From a checkpoint of a small mixture-of-experts model trained on Wikipedia: 6701 steps.
Below are experts of layer 2 (counted from 0) of a mixture-of-experts language model. Rows are named down (a neuron's output weights, with its number) and show model dimensions 0-191. Each number is 128 + 24 x the weight over its row's rms, rounded and kept within 0 to 255. Numbers have three digits each.
Before each expert's rows: a language model's description of what the expert responds to. This comes from a sample of Wikipedia text that the model never trained on.

# expert 53
Preposition in, name starts. The preposition in, plus word-initial capitalized name or adjective pieces such as Black, San, Pro, Ad, New starting names and titles.
down0:158111134146122140169155114145124119107145143130137160133134116117115113151144120118152117127115112132175125083145119099129169136109095135123138155163135100135112135153164101182116165141146131115149079127144124082125142152110130109121105111159122131127123116103188177128169088165148099149139148122117145116111123098112166093112149168097132109155109109185119148125125121101098134107131169100114110179174153155129126099103148166158104159152144090166077132132139105136103135122091115124088161102139145113163147150102088161120146130108170153107142129170140115113111078144144147137
down1:129100163122137132115100129159109125127119144111122129119114129150103125141122131125101139123109135122151105141132120111136096142139162219125143077122158117148118119160129085112074131152152147104052119140126143094117097125119077112133126122114145105139100136103135112129155132120104092135134120099153112126103136137086133119164130115135126123109162150115126150129111094126110106167114149105140116144150130148119120121132193154136149143117156118178150151095069101119116158153112153184140158143157131140154135073191145111160124124114120111120120098109081140127080088130142190136
down2:187132078140148154136181120100106153151133113124139144085123116149131138099117164137137154140116124117178141149124152105108138146167071140120116156116123139130116113131108123191154133134141155157158142080166171093121085149121165119158120122115145142140127154132136141135094190163129151088142148138147100112136141099162083115124154151126130105123132115159131166124142141153098145143109108111119116128109126156112121138120152149125080132132164108122147160163102187110148085127120068161132126092110158127139117143151104135156118124132100127137138100133143071112133138077161122131
down3:196116160122152146124110153176099123133102129147116164125153181138119155162098147121148109140113129152150148178071092121112122102142162193162139090132182127083109123126098134148131142136131156119098160108117105119168165105112127127181112131130118136139133128170139128137143115128099135130169121121151089111113157147069112132153136116141095119107162141112114134156150092143143129144086134104136101134151158155143111146140119089139158137102175120133145126115114107117158118116114133162147150092111154184140120093129125157103119119129084115115145129098133164125125117119113151180

# expert 57
Colons and prepositions. Colons after field labels in infoboxes and taxonomy lists (Phylum:, Kingdom:, Produced:), and prepositions to, on, in, by after verbs.
down2:111118120105112110149076096153141123122134163097130146130153134132105191102142151133157114113156163077140160077114140113142167163132084104149134112121116146114094126128116100146104053120130130158140153130127136119118139172127102122164140115123132099178143150155136129144144090117136116157090127169129125159098115134117155140129098100116158131162170152115089148137157161158117089118142125149105128139122117110094120096128125100131139108110116150096154111132107149137137159156108139079149130124121147111108127177165128112091100142154149140153156140184144107138150074084148150147
down3:117135112122141141160117105131125115139104135135141080171107131157164173119127096130157115161151129124121144106121105099104170168132127070115158159144190128131170123130132120106091127132093109134138147106093153173155135110126097140102137164125161172131110112101097115155093147117136077147063124131152117120128138124136130206138127104153129140104162125182111109119100148136128122133125108145122144117143100127113156136118090132131198105090124128101152115137116150089146128106122127103111118149157123147140111116115106183122111148172143113150080088106123143111126113125092122161
down4:108131100108090116147110090109135122140105134166137093167105115170194160160114086141144099156125110060103145118148071087143109139126150062125138132125164165108149145125117103087101119117096113110134109096118179148137131075132107146088132150126149161120092135100126130125112152111131107139129154130136119116125127128117136183129144129130107115104160093138150096126126105140130155172152126128162110120127123123123127139107082142108205108104130128116120108141153106080168137122119131145113129149096157124110133127132128128099150155169124120137137086154111136134085116144118109165
down5:159119128124099118169108146151103108113125128137138106143135135108150157117131088107085123087174121134130121118085157110107177157146143069113143133105146125121163146173132146118100100124111150111169122128142140178096090085141107118095157143149088144106142086173096116122160187111161094101092125122125142146124117138144119100109164088126113152149125124165143097110117134096143135147149115155135111127100113136114168129099136126100144162101136157096115121100104137129143124103137137113129143153162124152149140094135194131120104147136125130151091130066166158155106168101132116140

# expert 38
Table pipes, such, prefixes. Pipe separators in tables, the, and word-start pieces like such, per, prom, add, fl, as in such as, per-mitted, prom-oted.
down2:162151147066122172113121147151155121171117107097145114105151123108157075104136140121168151103168112134152154095172122133121088092144098133156128124139111156156123145142148153118133133181171093155115104125144163132141143121134090159140175146109145100146082099102117127124115152138134101083121147152125109135138106170156107141166137144175092120110153098132134160149168112106145135128148168167122124132114127111158160137134087148147119122138120130137093116140124139153121114160139139109123123148096141118154128107193138135108081119116117160139122118173098159113164114171135156117
down3:087104133126107091140145132115100092129127147143091137108134108137113132125111102117085127143105149154099111125117116149151149150141136118124117113142067105124108131168120120126129122108112115152194107196098126106125102127178140102120152090113100123121146172150167100127107175117158128097097074134110114142143121150102133143131140038101153127098129183137115120159103114150135144079146128124095121107089133128110120129109169145151118126109099127177098155104133133129153157132162093141138137088110133149124111131104133141098129163096131113149167144147115107106147138084140103102
down4:156101140143151160138130127098093155117120120149137142104103107142109110129178095095140114126156133110158103130140146155097126150113174155091143128138133116139124167107164157143117160120129157173162102163156120101141077161076132152167125129139126108133138089099125119128122084117123133128128182162105125143144098174112123109136110144134116111153110073117129172087111112107124104148114104134165146133163067137141132132097177092116130097137124126109129100124107140121111131106130187128187103152131124130165152131144145109178123111163147114114090110188127145125112143148131124151
down5:127161150114149140151107090122122176151103102129172098156144148123135143144119085116109133109116129093140202121109130098104139107132146115139114152166161099126111104075130172100148125142134144149115119103164088130142154106136146135139109136153118085155141094096110070127111078134144117124146161126130179118127090119167150132153118143135131141115133103144103085110080139080104111121130177110132123106161129111136117137135101132174118122122130172120162089120105143179146148146144126148115173148099143142093136132111128124171140133147173125114110172114109126162085114128112101142

# expert 8
Topic head nouns. Whole-word nouns after the, a, his or 's naming institutions, works or topics, such as University, album, history, film, season.
down1:084111154103138113086138177131153145150156124146129118113133139101043152150099103145092111150081121119129106119097119099075121135140096192109150131132128113178148129108121144125127165171094122146121179097148156115125165121104109171162131158144128130183120138129163136143102168110125123175125181128114122126140134104107129103131131122108151090137144131140117163116090105117157147170089087100136128106124131141114119122129143146141120146133118130156124138143143090101115116140137106105117142096150133151144138085114124148165101156134127151081113064108117137148149146144135143114
down2:136082106147164099118137131130137128167131106102129157158128146137135123139098137132138153135134127107118089171124128157188108156124117135129101083124142135160130156170099105099095137113095138145137158164122152130155142158138126112096118140134088136128117141144118167112135143129146152111143141085116103164125145110132129113138112139120140109120137142138115156117109124190144118211131135118117110139109166145113126097126182111113132124123111108067129151130184147121130130142104086169169117115054074108125159140127128110115122126128169126163157169094129148142089174094132118160
down3:109123111129092087164142122127145128131147099090093148147136161158201133144136146112119166129099116123074123102130090157166129142105091098132125147120124133138086109182116089096102141100078150101111138118120166130115117121143135058128113118159113139123166114183139155144157157131134132152136129118110110117107104135145168116144177157149118104147167104134091130144110144167150104144134133145141106151146164135093139129105149149103159119129094130100158124155141101127132152107139079141163134128128095069111161144123103137103136100092148134158104145103128130146132122124083112131
down4:121138125093146163103125148133116115124125138143135090089147082138071152101179151154136114144142148149179181153133112096091086087153139169128103114107133149126150132121135186108135139134132082156141146115105100112121143108133126182136138123142123174123105143128132143115102125117098121139110115138140146087118119176110093167135127122121136137106134130115154133126125091097146169119111132137091132136127113117152118157162093139173099115089156150202088103090084127152112114115152157120084128129149163131130088143117144122128131137159129111128105109165123138080147129174136153130

# expert 2
Mid-word fragments. Word-internal pieces such as i, and, ist, omet inside longer words and names, e.g. kil-omet-res, s-omet-imes, Gr-and, abolition-ist.
down0:114156120146090128159145132131113117153115158115145141140127143143116126107143158121102099074118165115115152126121119139110118098095151132172148078161177146117132122162124113141112165135153116135105141177135127076108117134122127131116155112138111086136143158087113148120120151128122120123170143143122105137176124179113168110114103152134132111104161121097175120197137170097130164132117126067101140126088121157089118111142103140099134099083159151143146135100118118139131123102121121133120177145132151115102126113134157100143099094118118094114163083087084127175141092129135123110
down1:156099140130119162082119184104147113174128108196178114115073095138116108108194111153160121120124140153116110179133121139114128141125117161085117121125153114120150155111128086144115135143120124117147112113182138130090124106132098110149133129102104119104123106128141124128117129166137164117158100177134127124116093121139124104126140132131151145117106109134127107119136092140114142129147139131137130120111138174122111059105107136095114155175106147165067132090131133101106058133099147088146156123100100150149167111078144124127107139155130136149100143106127144127149150114123142117
down2:121141127146146127118151121126137105124178109114118151133177125103104129153104138121118103095141124100142156112099092113113134138163099133130144137125095104118131136135153115118112132185162098101152132145158157107127149139096158128105111099098118115150121135140135108142146092139166102156127103131131113124119103142134125097138147096124117159097091119140178166121142122084150148116077101101179100082115129080131122128140093143147135126125115094153135114171100128164142084114113141174221188121122118114139111092118108145149142151119130121094126103127116127150072082108125165155
down3:122146144146102130136125094134101158145129115115137157116172155143172114098161135122126111097100124131172146140119139131100124124140169151076117089157083134172106109133149149129098116144151100118118125124122161140100117107108112133132141095090149135175123149161117139144128147133127151097136108116109167093134132130133094144128150092134147132120180120104180141167128159128128141132103104116105122184137055155114109135076136116142159132119144134105142133114150122138155133081091128126145147099108106138117152095153121144130115137145108146097113140053087098109081106194135145101

# expert 58
Consonant pieces v, d, w. Consonant-led word pieces such as v, ov, av, d, w inside names and words: COV-ID, S-ov-iet, le-av-es, DI-V in tables.
down0:129093153178137084155090168117099136113146130180137150116133158124124141100119139140091148130135140145142189121157095176158132126085149119144146143102130112141117111120138153097181097117096148103135172121108142141125153098141138143129090117120129092156120156138114128116064137097166140130113097107114153106132122089139142140126112125086114130125108147170107126194176142134166095151153131147136134126123169146120104134070090121117161144114135110132124137103152156135176078064134115107144119131144153127096138139121154151142145119142141105095142100104141145121152101144107121133
down1:125191136141151115107112131170126115119121109101119103105176122086124134164093151160104159098129116131127151125074090140129133149126175129164112128122103119115102116111114127102141151134158132164142130072117129094118096117116097161101143097155136123128121116110083122079116158068116140120099104106098149086095127114104155129153136087139160154113127108140120122115120105114125161138156169163138117114097096129079128122128110106120094112102100134145101125152113103134153128135129168170121154106164098091136161135125104111094117111105112121086144157116184113126106170154146109160
down2:152116120102077153118123103118112124109130099154151102145113061142118115134131138129132123117131123127126092114131142129169139111095086116098130126127126141128159149150113149132143128109103113123062061113154111178133106133122113114105161127144144145121128127127127146180114148139113161168127152128168151158136078146139108134131162107151145118108133150110149095143122102152096109142139137100166164141131160133149137136137143150123131086151093136133059114134128105103109076153174174179140139090127135152104121128129079137161079135070143094136130115136173117157160114125112103111
down3:085141125111132136130134100112151100118102067093139158131107111124132147125120079126156107099103140111106084106143133157123117094085066137097128174147140150163171127175107123104125129133140121121131118101123140126147114106114131091119123172104151140116136092126105125129128147154107089141157084152127124152140125160166147176100103116099123126164178131143133113108103137108153126099143178067164161116132145162143132149114135171101099096142107134147130127127100135136093160102150158110099077126118113115107114141128132111184132126114134125101104137129135091170157176116111117109

# expert 46
Word-initial consonant clusters. Opening piece of words beginning with ph, ch, p, g, c, cl, such as ph-ilosopher, ph-ysics, ch-annel, prop-ulsion, G-overnment.
down0:121106123113129153129062127169127115156141168104169125137134125172166125138097140113120168143087107173136165113147130135166155134122135110156102126104111107097124069155102147111101061132164123134144128159165133092178129122113154070131133120106085143122183135148146098158138084114128157137153127135171120142164115144140136103102138144137107113115141105069108106152111164113128127115130139133134116138166122112090122136093112127106130128121131163098146108128101131120153125117134146135099133133135154077129153112127109116122087115104154124092097109168105164161138120126076129116
down1:128129134126099144122134135160130143116108115152112129142128117123125080124132118149128148188112113098115124146137144119086123147149127152133143122148170125127122114135104102156122171133136154085130095104119174049126161087084096139154121161129126168128185110105117124138106119126119108130164140092136139109144136101182086113147165145149166140113112143119174144142149123117157106157044132096143127118129105102134104125127140120125142117109121114072128128124155115125076072122126163116134104114110139114108079146117121111157125125146068112132124064126136115135135138105112098093
down2:152135149096131128126078099124144087126119141075140094145115146102137149168109103109136110139127096150150102135135162151094100115126118102142135142130119122068130090105147160132131095123174111157141149139132141143131152092147147104112162136125132114155156132140116128146152125106172212160155104159168115123089047133127150117146127119151119135099115148158087125110123140107093102132120149132118109131112131140122119157138168122130107154145158122158139154145135068111171161131152123168168140117125122099107125149139102109178133166100140127126115149136117143107128066104127145157
down3:108118130088140144093096119156099116103111147083158124130139152150112126139143153126166117091101139122142170139109137139170130141140128135137116153126143116101122080125140167120109140086145121165148163127107125063188130114109158085087136110128105149131145092140131135163165091168159156162084139145130134116108149129161153056140090127154148126112139157114131114179141171135131127109118145133099105150176081155134103117114136099113133172148144127127129156125141135130136172137148117155092158164113140098079132095120112132168095115131167118110107105138135150136136116136139153122

# expert 50
Single consonant pieces. Lone consonant pieces b, h, p, f, th and ph inside words, and ordinal suffix th after numbers, e.g. 7-th, sand-p-iper, Dem-ograph-ics.
down0:109101114138141097139132134140185141127112141156091134141115163142101174128115138171105131088138112142142089133146104113113181097140137152109139113138111115131089105127164123131097160129149115143134136120075090087140131100127119109111160161133116065089134146091129132185134099167154134124114116126161126120149113165107150165102100139130113138113152152140140098144140120139167165175099130098150114160127111105096100131067111102161089141127130097142114145098117131120149126092119100142135124126146137173091093177198142131129155133130113118098103128105144106140120152113144119140
down1:133121133152124144082182102133140159110087121115076128117162115099127171143109115130132132128094109111148172166129102171146152109121121157109098116152090130103101141173141125147168115135134152108122135169132066091141078180130129177108133116135108108147117140108124188164165126144120114119178108116130105150137103131166162118131144110106153139120107130120116135112109085128141157120119111106155113096153135157116111120111123153121120159104125152146131167119153176146124132097099115138144086175122105114136116156123136129126156130086104101153110162116120065142120100129122088152
down2:154138128157136106128105142153132124129102134118117127109167090142119132101089155101127129197127091143122157095138118121141079151149097111152135138140106162157135105113091142106156071139104178138127095156142151102154138133098141148093125112133136098146124128129156144137108082093127159154117129113116125113121124144133106123119130149159080090112161074140152108097114108163125117126132108140131088102129158074127103106101124128089155114114134123145146104133085134132128115122136123174164135121059161133130136174133158121102201113135110140159103123089124095165094127154119144146
down3:127135140083122156151115156152096121133125136119138087081105096140146145114133128097122133138147129114110135131122188133080112130108114118101140158111141146123117131119171153115127161150094085140101152142136119158134083166136131139137110146187144151168182091131138084142096115090143090141177167133129128088112143165149141116128116163119127114168106119129098149127185173121079098145123103116114131122148167140137179143127105119113149109146162120104136087159127146112110132095137127152135129094159115123147125176107127160126140127127125151140143161146091178128100165174114146125

# expert 11
Mid-word suffix pieces. Word-ending or middle pieces such as ility, tern, ra, i, and opening quote marks, as in ability, Alternate, Crawford, Seri.
down0:039169088158130119116129098059100100149107157118139092112134124094134148132149130082155139140159118117096122161129100135112150165134146119107154132114100139107116193104126116158118098151179120107166169159129104113133112128117114157127140151107153096111100146126134090115155126126138148139128119154157080115102139133084159130110134112105095140138073138123088111155130131110161111146078113111118125105142136131118140143139131115138149143117126101110127114147109103160114161080138133134147116106125115126132163120160100114182110104129149180148142137143108126122164151153171157125
down1:174154134071147109105122123145125150089141156111111153127120163123094118133144134109123164165114135078109137170145148119132149133114113143133134118141121124157129117174153160101133108108141094148173137117145105086115133149129091165084127161106147121117105097127120156099139102116159142128128157129132101138170077139143149111096132152132112086118114082133145150138113182169127095099139145135125100130163122135079126134133096136183158126106161097111160150110150154105154189109146141149100136161108158110146166154145143129116129160119172102145136104138112108132110106081172115135
down2:162106169119128140141149056117153140165103128125151132144117152133167080102183113138112089111142119100127116108123143149129128097149147073128118134130148132134119126143097117137139111136081122128179104123142077112081114128145160146173120118147173192172084101172115114122147126121130123135114147146118140146157140138125157129153154127111172132156133139153127141098168140133158185105126146155157114152125070168111085097132119138143141111149133126147135108127108115156110126098148105128080144156147141120145112119139108143131091128171149179108132152149122139112114107124121099089
down3:104133130163130115120172137095155164149115147122130129140122136077140154150115105124149111131168113147125154149122117110162143122147110157096081146102107143092129147124156122116131134138082158132165176145117092097105111175158145160137093108160166150178107079123123161125191099110105142116091147154113099109097142131137122128096140108102144134148091104130122157127103134111170119109163146153191130159098120194121129113140122111120110117150151126135154131135118107130117147129178127126087176148168148181115166123143118102151119149127125155127107122110105121144110142104133113091

# expert 60
Business and mid-word pieces. The word business and pieces like ing, ab, olog, ship, over, her inside words, often in sports score tables, e.g. Clearing, tables.
down0:147158140123137097123130153106122121133128126093163140158139099097140150112162149141101159148093150079119096124138163156164110128112127141149089098169127138190093152136138099155106142150094103142054126129145116120126137087150137147134101153166109137118161152141114118138087132129104146123132126140105127136138163112114153119127124109191145128146086106110135127124104147137162128123128151128126114121138143134147159139122132097105095095141128143168171105064102113131109129183129166107062127128126142113143149114088113110087137191161095140119124115108120133088081124110135143139
down1:124099123104106136114148108092138114117140119154162123152153133101122134143169114129130147153123145140110111117106161125118185118115142149092116108122154127127148110130117103105133125147113151134117125163152144140161168131145137111129152123078143126094142120124139134127160126150189159120090125135135124110117128140118107094126116150181162146125102131161091121120163162104138163097147142127112112145098050132116182093157085072157116142132162150153136151092118131091117152149111133129097122145111145160072159136111147112078133149125079122131120125101180108106124130136170159060
down2:081115177147127110096099136118128148134153124129132135151114141094146137136106153147146139126130122126137105110110132111132127123120103099141161157134116165125163162158165105116165116110135093136124091069128118168083123105114129088139108095145174079147153087169126144145167107132133170134126121149109098114136135121149184172143133140117151123136159157132114128098111155162130109150174082149101165110092173100165109168135145147079144121145111126092132105169143123133147135084105127135134129104128113140177166135140126119124147155123183116125143109109131134126180091133090137127
down3:144155107121136120153121144112161115139158081107154120152098145103127127114122134135154116092145120124113178125122124135122142115089148109124160128127157160140100127158180111160168106112088084142085083114154079144082132145105142113102126127134142129146092166146150145166149142108105181128157132136135136173140143127105100127132093126113125166142135127174127120111164150153069112073115124159159095133128122122138110148126134132097110150113145114133120136142119153128147159138117123109119095172098123113088098141155059140148137113153166078119158127091110076100119133137092137142

# expert 26
Copula verbs. Forms of be such as was, is, are, were, been, being and become, usually after a subject or to, plus number cells in stat tables.
down0:110151112126138092100105155136139134132130118159141173136161137127126120135070104142178135117140130138114142099122102131133132122125129133103109127170158087093099106103145081100150117147118152138125144126135110038091106150119141150145146104132118150115132118100100148108162151132150144169090135120108088156116166139116103132135128138099136185129118138114109126157122141112136124175088139085131179105118129183095113115124125144150133123107169131097137116154105150117129146115119101132135128040108128159117143175100081114166129143134146146125125094099152105153140116143076118130
down1:124114121100118152171128124151119110124096117083142109108105109118160140107166166124080134113150130137109126129124178123113140122124117125153127141109137143162116125147128159141120113129162109148163111113118169184128135082143095132108126117107125100118101152094171116149117105129167150109152140140117161155094089137151145090127119097148095099158093121105118123144119115118129150108178112158179087153120130076153145139106123119107098127159106096150091129050120107112123090123139160123128119181154125121095112112133142156107115157147118143148107145102158181135163148119191133146
down2:150088125103161133160171087167126110122124146100127097103105134112100134103174146107068143143129141150153140134132145126141144140133118141129151149124140156169162164135115178157099128120133110100137094122086135198152171110130119133126105112104156113150118133152156109168084085122140111083177108143127160113154101108166135135141089127146125130099140132128146132127128131176148143110139120158134089112144163091160086152112125114131127148126096130158109152106151122133110122132115166128141114202142106088135127093143188115098127097123152113103152149109151148120130147125159145112
down3:126128122141113134142120116139142135127111154117136108102170136119129119127131164132080168164135124135124135146146127107153183133111118073153147109098092147131155137131165115119147140172143152113103099116123168174120131109126139133063137080106130138161114136114145136095157134106125156174131116148135131167117140103134105128158169144134128129128148120118186101090135130139107105120223136094128110133112182107116146147133118137154158154147099152137119140113119116123129123119129153125121194119140158094107160144099135083058120134135119161115123063149150107115123091111114117138

# expert 4
Coordinating conjunctions. Conjunctions joining list items or clauses, mostly and, also or, but, including, often after a comma: Thoroughbred and Trakehner, IOC and FIFA.
down0:092126119095103117137116103162136163124080150128143108143109088103168132116147138156151094146168125112109165125155154135103108137149158130151113092132147142163144085098141138091182113126138164151118132149137178139134136105146095147134148120102125168103128120121146145073155124130113079138179110167107139147089173142123132143145140154153119105143190113133099125102155097130126145122106135114153113137120070106131133147106112128106115114115148082104076141118124094158124111110117114111157113149147129088127175121110095116114130115158153118136115114144094162120175126172110085142
down1:151130113154122164092140143100142143097155141150122104106133112172123135163162105141156100115142143133153071155167135127091078121139124092109169108103135092145116111112135137154131117118132164103076108142140174103162121127097083121135099104126148167111142075094136123119106133146110109155147097181144139109110149100146126120138112146113148182126126127120123131095188123100097141117143157081162114176094129132134109097106099121116125095189160093138110119158123121119144106134097096132157146153121153150126132155127087142108120129122143108142093106122131173110117093117105130143
down2:111165091129149151139085113119144139142103083134122140115173170152142149113087143088117128137118137126141186085080089158131163149083099169117106130112150104104159137131111117126181130154161175122106162112119156131151163105102143140115152102151161117141126128151116097112113131094105135160125124115152141093168134114120124167151117139111104125096145135150150135117143128171143162103108126085117131101106159148123157098121105150121142144117109102128131126135070107136130144113084159089142113103093143136117123114080129172126146152123136146102105155106077122150106126167085105126
down3:095092133093126133154080144119111114099141115137128148093144154141156126152146142136131148147114155128097152124083143148177109120138128154120093165143134125133104148145158145105151127109117070163166134142137113150143148138143133121152131119120157125149140139146143139123147112171108161124149145125183076099163153148127124150139111100111150130087136125106066104148133121107147103129131135130099087135157078138143126190116109142162136177144066167111132164147097143136135159102118079157130127132153143142124109128154177162122168119127167136169168147114157118107131154146131128089

# expert 48
Mid/end word syllables. Vowel-led syllables ending or inside words, like ay, ow, ion, ess, ain, ey, ford, as in mentioned, Iowa, obsessions, Markham.
down0:135126135134124114111140120106147119150101097127159100134082154118149126136126096122144130163131182083173153110105112116162146118146133087111113154119107168129036158157114093164147119141127104114168113128082093120167146102155098144109090124123118145130119066111114137121137122086107135082175134102118120122133131104099105148061153126156131177109108128086105146112178101112109119148134117144158129144136147098143142161091142151135123097090111095150157140131093135134117138147120119134121111132130119129114077138098150140161128105142126152137165149158122121133107127142107148100
down1:146099127121117148103123160156115174124150121156140117124130132127148129107141126129100152138134158126146117156131118125128110105122111154140164144125158150164112135125136140142092114133165105147118090128066198112161152086128156178087143159144145117160182165143109168137104113145110077148106138140109074162118147076142123121162150173138139113141087140143154117128114133160161151147118127126106139158152099184118113149127109109092149117161123135149130114102142128163124108109100164111144113109115137131095097110133093110135150104080108144154089143120110153158129174176132129159
down2:161121122124146129161152116143150111120122137099146132149121148094130152088155116109127094080149096116180106095114148117114147182116142076128146139068106197120154097137119119114130120120164139144139137105083101122113126163155107123116105131172169146136171100094133158145140162135143102149133146083117124121147139119140137131066132165126091122107109119107121142100124146127123101097127127132122150145142134135106110094148128082161092123142145141139161100137120122121147128161160140101119183122155128124122139147145169165110091101131134118074138074171162084131159114115124132131
down3:162146159111175132136086129115079117121093118103096099128148130117100150142109098160115102137136081146161122123088102129131100115110146139149104145138147086089132144133114131115113123119113147143139145157115130134158131116153151167149158138151103158091116120157111141139120142099121144162099161163123141154090131154045095137147124181131115143132115130117125130117152110159112159126095138113154156123098119104112108156100147124164098150095171129165138093101129109101113131093140092197124156127130128147156144113103129198145095147166144096106132102102147156101125135118154128133

# expert 32
Capital word starts. A single capital letter or short capitalized piece opening a word, often after a quote, dash or pipe, as in "A-ncient, E-nglish, Sup-remo.
down0:136107109142140186144118145136110101147090130130138154121138096098068132124122120139108076126090111138120129165093118129115133147125138114152120150167132124131120161084143134097136131096102129118112096150123095204099116108143166092076126111182144117113062095127121133122170108119162128147121156113126154114122118112072143148114092121139143126112162087166149164136114145138134117095149166147119115115148141151163175070151129147110121141102133151120125128099127129133112154144136151124143133092124163132102108130121161116107117163151166154113131148179140157084112146139141098143
down1:137100128132145105153079133153142126133121154160058147134132127140124106145129073140153157126129117099147158165180142142121134143113141078143127140136151124129163155110107122142131171087190166122135111161077151074123127104082170133109107118146158133166163119172105094145165112117150095156128112125146116123139114116129119152200114164123130128132148158137122157135111118158139082094131116124113136123088141135130139110110137126113131114108166134172139121118141107173097141087145134128165106116121149119115122115129161146143102134151137171149171125115089091099127142099140154138
down2:097099095144137127134131179160104090150119155142136137128119101112100163147137095160083115171100106122132122173092127132084107144115125135115110153154148123166130148092120086121148125089122156189118108107118135210112093095128148107112122127154154105143089139161131135129149141111161106132125135088147109117111106108128165153140098078112117139107151133163153134159089112118125139126189140156119117098152138150120153100146115107139104134146136143122165090128112125116120131133134146149159123117170174149126092125155144134124129118148169158102136155172107151109131139085129146168
down3:105127096111136091121092104129145110107114126159156089173127073126140097151121129154136124103113130074146069135147135133088144127120113143130157125130120142130111119106112090117112090139108133156114107159156108160091102146122143133074108172139128059128108114112122088111139112131089145144072085151122112113088102158110116086075118103153164131159129136149127131104116140129136092130180160154189125158118138151116112119139138118150150121157122116130132119094120154144150104138096139113103128133138122134170173132130128107120079124113154067168145147099125134115131128127110116115